{
  "n_layer": 8,
  "activation": "clamped_swiglu",
  "router_score": "sigmoid",
  "head_dim": 128,
  "vocab_size": 8192,
  "tie_embeddings": false,
  "parallel_block": false,
  "init_std_up": 0.0196,
  "doc_mask": false
}
Below are experts of layer 2 (counted from 0) of a mixture-of-experts language model. Rows are named router (the router's row for the expert) and show model dimensions 0-63. Each number is 128 + 32 x the weight over its row's rms, rounded and kept within 0 to 255. Numbers have three digits each.
After each expert's rows: a language model's description of what the expert responds to. This comes from a sample of Wikipedia text that the model never trained on.

# expert 18
router:144166137107087166153156118101172131115115090117146141151127133098128124087060089127109103096140102165132121150131124156135110108095124117099130147087078147126135122094157166120134096131141114
Description: Country and place names (Germany, Japan, Finland, shire) and ending pieces of foreign surnames and proper nouns in tables.

# expert 19
router:124105169125178103099113123058090093195101081106129154181148177078153180177146166149158165137145117100100100125186129154134157138157105120143175138153064104165102093138137171127142066114127161
Description: Periods ending sentences, often after dates or names, plus ")." and quote-periods and noun suffixes like -ment, -ion, -ous.

# expert 8
router:154151139180123149136149084121116140185130115104094160163109108154115127142101102114096091177130151117065112066177074130136150145019123130123134156134169095088093098121118087187200100104182100
Description: Prepositions of and on linking noun phrases, as in overthrow of, studies on; also digits in date ranges and scores.

# expert 21
router:115168176147180123113121161064132151114090109127129139082143123099197117159162158151073102134110133124112083168162139175101174135164047126124140114104091123137093086128095156153129144166107121
Description: Table pipe characters at line starts, the word as (as well), semicolons, and consonant pieces inside foreign names (Sýkorová, Lok Sabha).

# expert 0
router:090114170153143104115145157155110153117134174100095150134210057114146143120093090127117123125096147100090119116117133120115139099078144165148121112139148173081132087157175135103155159091155170
Description: Hyphens and colons in lists, ranges and compounds (hip-hop, 22:42), plus final word pieces like e in Ainge, Menace.

# expert 31
router:122154173114128120083117102168118121121109087122118109105145109164171174125168135153139170151143136107132124150108110144166176118186124079118115148128118089108073204178127098135157082134158103
Description: Subject pronouns it, he, they, she, this, plus final word pieces like t, n, -ton, -ation and percent signs.

# expert 15
router:125133146142094135116084105107106169119052138096115117145136090117132139148155191111151103144140130128115105084145157198113140128129120116126140110151148118196103188099166186142078131153102100
Description: Pieces of personal names in lists and tables, such as first-name endings (Georgi, Mayumi), Mc, Jr, Dr, surname starts.

# expert 23
router:150120072126178093110142194092096167162139103141089158110112099133117112113174133162094143077168150100099117050097130131121118114112097073086115124096100165150130178096151143140168127148088101
Description: Assorted tokens: leading year digits 1 and 2, auxiliaries have and has, adjectives same, new, original, and mid-word pieces like -ing.

# expert 22
router:113158133118124141112151069147111169128041055093133136131127081123151158169151088123180147165093127133151150137133140121178217130119119119140159140137149151152110211088147137147152086082129141
Description: The articles a, an, the/The and determiners such as some, several, between, about, including ashore in ship-loss tables.

# expert 27
router:076171140134125151121070105131122150174100096037119132104109111122119138100117170108077173107117161090132085092136138096124154105015095138138126114099158146169141164155126102149178114117123129
Description: Opening quotes and first pieces of words after a space, such as con, re, phi, sub, fan, G in Goodreads.

# expert 12
router:073128117099165175115124159086182170111137078089070130073126081153107093123050136142129160115195159117150155087185129140141134120106096130097074117110178121158143040185131121158084152129174156
Description: Word-final s and adverb ending ly (professionally, collectively), final year digits, and words like well, I, being, addition.

# expert 30
router:146145131164119095128133097186197112183058061065123124099101089078165140114096113108149198112183221115148137172158111147194099111132154117144128128131135160118112144150097138098124158116122133
Description: Function adverbs and quantifiers after verbs, like not, both, also, only, still, later, including, plus verb stems like trick.

# expert 1
router:068136095138110113160132111089136172110108102067097155106055119116064093151148187128165110093179141142120089100149091142154146114103073135072124150173110107131099096104137114226163132125176124
Description: Prepositions like for, during, over, under, out, plus == heading markers, verb endings -ing/-ed, and mid-name word pieces.

# expert 28
router:128107086143143134165097067072110158124106102147071128123144123157244140119123185161083181106155154136094127107147108172064138145120137133101138127117105131131181123168108052204122186153163105
Description: The word to, by and into, plus auxiliaries was, were, is, had, been, be, and some line breaks.

# expert 2
router:160134153118114127144168041132155174125065095130107116085150160129120092112140118108143094157182133145137114176112141078123125112101125082118080180066146097150079135159134117088123117129186177
Description: Relative pronouns and discourse words opening clauses, such as that, which, who, also, because, however; plus word-internal pieces like Ever-y.

# expert 9
router:138075186160092132166072183142143148140119136160094097106131138131129139111120137129040116066166130101137080119101138142164106144080139103138133118143123139139164128130085096135096126084124112
Description: Digits 1 and 2 in years, dates and table numbers, and suffix pieces like ish, se, go (relinquish, reddish, Veselin).

# expert 10
router:197093167145085101115090176097151130111104136123085148084072110094093099139084151099114137080136116173096129144110051150113180097080094081134141106108129088137101109139143096145166133170074135
Description: Mostly in, plus from, at, within, during, introducing times and places, as in completed in 2020, moving in 1967.

# expert 17
router:166141115125178129096128155117132145148163140118127112154055047132151129156129181153158113124168189129104092156161138120139174126072093082113155145086088097110087156119115145115105111086136082
Description: Pipe separators between cells in wiki tables of sports, music charts and results; also some mid-word pieces like stuc-co-ed.